Weights of a small mixture-of-experts language model, trained from scratch on English Wikipedia.
Training: 279M tokens, 4262 steps.
Below are experts of layer 6 (counted from 0) of a mixture-of-experts language model. Rows are named router (the router's row for the expert), down (a neuron's output weights, with its number) and show model dimensions 0-255. Each number is 128 + 24 x the weight over its row's rms, rounded and kept within 0 to 255.
Before each expert's rows: a language model's description of what the expert responds to. This comes from a sample of Wikipedia text that the model never trained on.

# expert 29
What it handles: Final digits of years and dates after a leading 1 or 2, such as 1-927, 2-006, 17-87, often in lists and citations.
router [136 137 110 109 138 147 168 138  88  98 145 181 142 120 112 144 109  51 105 128 125 133 140 146 136 127 141 119 131 114 108 109 124 117  93 124 184 134 139  93  98 124 123 104 104 154 149 173  99 138  85 143 140 148 167 118 137 139 120 129 161 175 137 127 141 109 156  96 124 109 125 129 134 127 154 130 135 114 140 150 125 150 139 161  98 133 150 113 145 149 159 112 117 155 150 136 143 124 133 157 149 116 188 136 133 153 133 101 143 138 114 156 110 115 142 111 150  87 115 127 130 175  81 111  68 139 100 157 142 141 164  94 139 139 102 151 138 107 139 136 136 181 127 126 106  97 124 130 146  84 174 121  75 116 140 111 133 144  98 104 128 166  90 126 110 113 152 132 118 146 132 133 112 126 123 134 116 119 148 110 142 109 166 109 142  96  90 125 141  61 143 122 133  69 147 146 127 141 158 116  97 135 151 136 138  87 167 115 100 126 117 137 175 152 143  97 121 139 122 100 117  95  88 137 141 144 112 187 160 121 102 161 133 154 145 148 165 162 112 132 129 158 104 122  94 165 114 145 141 142 197 140 128 102 106 159]
down5 [123 118 174 112  93 149 143 145 142 108  99 182 100 133 158  97 126 160 168 112 100  59 171 115 146  99 148 143 117 149 137 156 120 144 141 144 110 119 114 150 128 119 119 110 141  83 133 165 106 101 141 129 111  88 127 136 160 115 177 120 165 135 134 106 138 121 119 137 164 104 141 144 122 146 126 126 104 127 187 122 147 130 103 125 142 104 119 115 117 107 140 170 129  81 120  99 147 121 169  92 137 128 117 114 113 108 127 108 120 151 160 153 140 114 107  92 133  73 136 107 171 107  91 110 112 109 187 151  95 178 112 121 134 170 153 139 122 125  98 102 132  65 110 134 123 124 112 127 126 181 109 150 133  83 109 149  97 116 116 159 193 112 133 137 136 126 119 162 127 136 108 119 128  84 136 116 127 144 131 153 132 147 102 115 145 113 169 154 140 150 103 109 100 119 105 127 100  98 106 129 154 149 152 105 144 113 139 166 125 123  98 189 137 101 112 147  88 100 124  81  93 121 112 126 111 121 149 153 150 144 117  89 162 123 145  93 137 146 137 114 126  93 134 158 116 136 164 104 138 148 153 123 153 137 156 107]
down6 [110 122 124 108 119 125 142 119 180 142 135 170 119 102 135 137 130 147 138 144 164 120 142 129 187 142 112 138 101 143 126  94 144 148 128 122 105 147 116 126 135 136 127 154  98 133 131 148 121  84 159 113 128  83 132 120 136 124 146 113  90 134 132  74 148  97 109 139 190 182 106 118 102  78 190 136 158 151 139 127 116 132  99 131 164 126 162 133 118 111 131 140 123 145 108 125 117  93 105 156 120 182 147 140  78 133 141 119 110 169 140  99  96 131 114 159 136 175  96 153 174 120 148 146 127 101 144 142 141 104 158 108 120 156 124 139  92 121 112 148 137 158 116 137 108 109 140 115 149  78 169  95 162 138  89 102 133  93  96 160 158 109 145 139 146 200 123 166 120 144 130 144 116 102 126  83 110 131 127 130 104  72 159 109  98 133 130 157 139 137 159 145 133 114 144 140 125 159  79 156 139 132 119 100 133 116 173 127 160  72 140 100 139 112 133 128 165 160 138 132 106 101 147 165 126  95 114 152 158  87 121 103 118 123 123 184 131  94 116 118 112 140 125 150 140 152 104 158 103 128 136 107 133 134 120 119]
down7 [123 135 130  73 139 139 162 139 135 125 159 151 148 119 121  92 122 119  88 126 102 132 106 134 185 102  95 100  99 144 176 153 111 118 113 139 127 135  82 112 121  90  98 109  83 112 138 129  50 105  93 113 115 107 108 119 124  87  79 120 149 160 132 118 137 131 117 110 150 154 105 137 174 133 133 121 116  83 184 130  99 164  91 124 119 144 134 154 116 155 112 116  98 115 124 128  95 131 109 126  92 110 114  94 141 144 119  92 115 106 112  97 133 176 154 168 177 149  92 136 106 149  93  93 130  87 135 163 171  87  69  92 173 144 134 144 138 148 131 128  95 191 176 106 123 121 104 128 149 129 147 116 134 120 159 108 146 132 155 107 124 142 120 151  91 132 192 144 139 130 126 135 129 111 108 141 115 125 124 136 141 114  99 125 109 131 118 108 112  94 120 125  94 154 124 170  99  70  92 105 114 124 118 134 129 126  97 121 133 134 116 130 130 135 142 121 160 131 127 169 134 124 151 101 123 129 138 151 103 136  96 122 148  81 103  85 122 129 117 101 123 133 112 123 118  85 139 134 129 132 130 118  93 148 107 122]
down8 [124 143 146  86 118 174 113 173 128 147  77 118 128  94  80 135 113 145  84 115 105 133  84 161 121 123 154 123 142 113 116 116 117 116 119  95  95  89 153 168 159 144  86 107 139 154 132 134 137  98 150 126 114 120 138 155 185 149 149 152 136 126 176 104 164 110 121 100 149 139 178 102 156 141 146 124 105 121 141  74 144 168  99 130 128 146 125 106 130 167 134 129 131 134  96  79 123 125 182 127 128 107 103 145  88 139 115 127 146 149 114  85 158 107 118 101 142 139 102 132 107 145 118 123 159 128 110 123  88 110 123 111 181 108 138 103 135 103 126 126 125 137 153 110 142 109 120 139 110 113 114 153 173 105 138 133 132 136  97 147 142 127 105  86 115 107  96  54 103 120 103 131 121 119 119 120 110 105 124 111 154 124  81  75 103 156 166  94 143 147 122 119 101  91 115 111 118 141 114 153  94 114 134  85 127 101 143 138 133 170 141 144 120 136 115 137 154 122 156 140 133 116  89 107 132 151 111 127 130 100 165 134 107 120 109  94  88 142 107 107 132 166  79  66 109 127 152 134 113 142 155 125  90 103 102 109]
down9 [140 160 138  58 149 146  88 137 126 159 157 155 136 105  91  97  95 154 148 113 137 103 130 126 125 134 123 137 129 126  72 149 188 149 132 147 132 119 122 149 132  89 136 137 102 155 166 154  88 108 135 147 136 167 116 147 110 138 132 137 160 131 165 173 181 158 105 107 151 103 105 102 140 146 134 145 141 124  98 107 120 151 110 123 151 154 187 115 123 157 142 157 124 145 229 101 103 127 120 136 142  89  97 123 129 160  98 107  80 159 109 149  78 111 130 164 130 144 123 126 120 123 179 147 116 132 106 132 139 164 149 145 128 140  91 194 145 120 124 153 127 133  75 157 137 117 130 139 111 117 157  92  93  99 134 153 120 107 147 137 147 142 110 113 111 107 115 107 121 110 114 132 122 158  74 136 163 153 130 117 104 123 162  96 137 129 107 135  97 123 100 156 118 126 144 158 164 102  99 145 133 118 114 139 138 132 140 137 141  91 148 142 126 146 123 117 132 105  91  92 147 117 153 140 127 104 146 135 139 140 116 156 120 116 126 111 108 101 111 108  80 133 118 122 101  87 113 160 149 103 117 141 129 168 146 149]
down10 [138 118 105 137 119 123 119 113 117  92 112 143 123  84 129 151 104 131 122 123 117 106 165 124 101 139 149 123 148 160 123 137 175 133  99 186  93 134 199 144 152 140 162 135 134 139 132 127 147 167 120 123 134 153  94  99  88 113 112 109 128 158 112 126 133 138 153 118 104 167 136 138 121  98 107 119 147 173 138 154 149 126 134 109 140 146 107  86 120 116 123  95 128 166  98 152 133 127 123  74 163 143 110 125 161 138 100 167 136 143 128 151 120 123 140 108 105 129  72 153 115 128 128  90  71 143  99 130 126 119 146 142 121 123 142 122 131 108 104  75 131  55 155 151 185 141  91 146 161 126  97  92 161 147 126 125 115 119 126 109 128 120 101 169  93 126 119 118 124 124 133 163 121 132 126 149 151  48 139 130 121  74 104 185  65  94 113 106 142 114 117 116 105 134 124 113 126 136 130 154 145  95 157 122 113 101 184 128 121 137 151 145 127 129 107 150 139 139 137 100 126 117 139 134 104 133 125 132 151 134 152 133 177 176 117 120 104 133 112 126 143 108  78  80 178 157 131 126 117 131 140 108 144 151 105 110]
down11 [136 127 104 125 109 150 134 151 144 163 151 164 119 113 118  96 149 194 132 136 150 113 152 103 139 170 122 140 152 131  76 121  96 118 123 176 119 135 147 123 127 156 165 185 141 100  98 121 138 144 117 166 120 129  98  92 125 124 107  94 122 114 136 143 120 122 143 184 116 111 111 133 192 129 132 121 160 131  78  77 133 144 142 133 132 140 131 118 127 127 126 165 125 138 132  88  80 137 128 156 129 110  89 109 140 115 149 133  88 121 130 155 132 166 121 162 174 126  97 133 193 120 125 134 133 123 130  93 136 133 138 145 150  87 123 140 125 142 129 147 136 118 134 140 171 162  79  66 139 121 139 119 131 141 158 143 171 131 131 132  84 119  81 112 141 125 124 146  92 103 123 115 149 117 128 126 166 126 177 132 156 109 132  98 135 139 170 127 106 113  84 206 126 110 119 136 119 137 137  97 122 125 110 128 119 110 139 110 120 131 131 152 114 120 123 186 160 117 108 122 135 172 146 143  74 146 200 100 130 122  80 148 135 146 147 121 117 150 114 134 124 140 145 113 102 139 139 119 155 123 167  94 125 171 135 131]
down12 [145 122 144 139 156 102 143 162 125 146 177 141 128 122 114 113 120 143 119 136 116 126 177 145 121 143 118 184 101 166 127  97 135 153 118 116 117  91 171 159  94 105 151 131 117 115 118 115  81  47 125 158 128 130 140 111  81  76  87 148 130 142 131 142 113 138 139 104  96 139 104 141 154 128 163 133  98 127 111 119 172 149 129 156 142 155 140 126 125 108 157 182 128  77 172 196 121 139 184 127  90  85 133 126 139 107 110 106 109 138 103 157 148 122 135 150 113 128 128 105 140  96  93 126 135  89  99 110 106 130 145 133 104 149 173 104 118 122 129 128 142 107 120 135 120 126 130 103 118 107 130 103 116 144 148  66 109 136 116 168 123 137 111 106 122 149 101 190 133  85 109 126  73 140 144 141 107 139 109 132 135  95 101 122 149 136  99 127 120 108 118 196 136 126 115 139 145 175 131 139 145 149 177 135 177  93 141 128 134 131 157 134 168 108 137 113 120  89 119 137 148 143 147 165 162 140 123 120 144 122 125 150 118 110 113 122 126 139 106 138 144 169 103 175 124 118 144 140 120 136 115 113 114 168 137 155]
down13 [118 142 115 174 140  92 136  96 163  93 127  70 148 125 146 113 152 137 124 157 144 143 131 139 116 158 121 108 160 141 140 137 133 143 161 110 149 107 120  89 125  57 164 138 101 153 100 101 129 152  97 112 112 114 130 110 110 147 139  89  75 156 127 124 168 133 121 148 141 140 129 117 116 110 135 167 111 118 119 135 126 126 160 144 148 139 141 144 109 119 148 137 167 140 137 109 146 106 138  85 116 156 118  98 131 120 129 126 133  78 113  61 149 192 141 131  99 144 135 138 115 134  83  95  91  88 145 173 130 131 156 116 125  94 134 176 136 111 113 157 101 144 167 167 149 129 110 117 163 104 141 143 137 134  83 123 179 111  88 137 119 108 115 131  91 179 113 149 147 156 149 105 154 149 149 130 129 151 102 139 113 127 150 107 119 133 101 157 178 122 124 179 146 135  83 128 146 130 132 114 134 124  91 146 104 187 139 143 164 153 148 138 118 150  97 101 126 124 133 150 116 146 138 132 114 162 121 136 115 133 124 133 120 116 128  94 116 168 128 153 117 176 132 111 143 130 118 135 155 152  86 123 164 169 113 192]
down14 [152 173 136 145  98 187 109 150 128 168 141 138 122 110 102 119 109  92 155 126 113 168 139 138 125 153 144 155 168 124  98 151 145 120 126 168 156 125  88 168  98 126 137 122 116 138 143 134 134 146  63 132 139  86  84 136 111 126 141 118 148 160 169 136  96 172 150 132 166 127 143 169 162 140 146 125 139 123 118 112  85 119 107  86 120 110 128  99 159 116 140 111 121 134 141 157  84 113 140 129 115 111 147 112 123 160 109 127 103  97 105 131 211  90 103 104 105 113  99 121 107  96 115 125  82 100 156 128 142 126 136  89 141 157 140 114 159 130  87 139 101 151 134 168 146 138 111 143 150  99 131  82 155 120 121 105 137 136 109 146 123 152 107 138 130 120 161 135 104 137 168 141 148 108 141 151 115 144 153 157 148 164 137 163 131 117 156 148 119 138 152 121 130 112 116 124 118 150 128 161 112 110 147 111 121 129 114 143 123 108 137 162 116 129 117 160 125  95 172  68 122 156 104 158 143 137 148 155 144 108  93 124 145 134 106  93 122 153 138 103 167  95 141 123 127 163 125 143  93 105 122  51 155 171 120 168]
down15 [106 146 141  97 149 107 152 106 156 118  76 123 122 136 136 175  92 138 144 149 134 177 119 126 103 130 110 159 103 101 151 111  80 130 154 122 129 152 172 134 106 147 129 162  84 104 104 115 148 128 120 131 144  92  92 128 132 113 129 107 128 107 107 157 124 132 139 125 121 152 147 120 113 119 113 155 178 163 157 131 151  91 115 139 162 121 160 111 103 151 133  98 138 119 149 157 151 147 146 103 123 156  96 147  64 138 120 144 113 128 133 106 116 105 102 138 132 135 129 126 134 108 119 125 137  79 131  95 149 180 149 109 105 108 167 100 160 148 128 118 162 152 157 144 122 128 115  94  97 118 115 165 172 114  49 134 136 137 166 164 129 108 130 151 165 127 129 133  78 163 118 124 107 155  83 133 133 141  91 102 118 106 169 136 107 143 147 134 166 155 107 135 120 113 120  87 110 122  83 112 167 124 138 115 124 141 159 159 144 102 118 122 117  97 122 161 127 129 123 154 138 160  94 155 135 118 119  87 114 154 107 135 128 147 169 142 113 104 147 137 118 116 106 127  93 137 147  67  88  81 101  93 107 173 142 100]
down16 [110  96  89 140  99 157 124 133 110 106 142 132 128 146 137 157 131 129 134  93 110  87 136 105 124 118 125  80  91 123 115 117 162 156 111 158 160 132 123  79 100 144 125 193 128 161 134 139 137 156  76 120 134 134  97 149 126 179 113 116 156 121 151 155 130 157  92 174 104 203 122 132 121 120 105  98 148 124 121 175  91 129  90 105 163 153 116 156 125 156 126 122 133 124  97  99 135 132  86 131 160 124  79  80 113 120 121 118 134 118 149 130 121 124 124 138 106 128  93 144 107 125 159 123  61 123  92 144 130 110 133 137 127 104 154 160 105 117  89  98  81 100 154 118 170 151 142 128  98 135 132  87 144 129 130  65 156  80 142 151  97  99 133 120 132 154 136 150  99 142 113 128 146 131 142 120 149  74 157 127  81 118  91 135 111  99 121 129 148 155  94 138 112 144 125 165 124  91 138 116 115 109 138 131 148 131 131 117 135 102 136 110 104 130  84 115 111 131 127 134  97 128 109 131 125 136 111 143 148 104 143 110 139 122 102 115 106 135 159 101 124 106  99 130 133 119 185 152 152  91 129 106 142 106 116  63]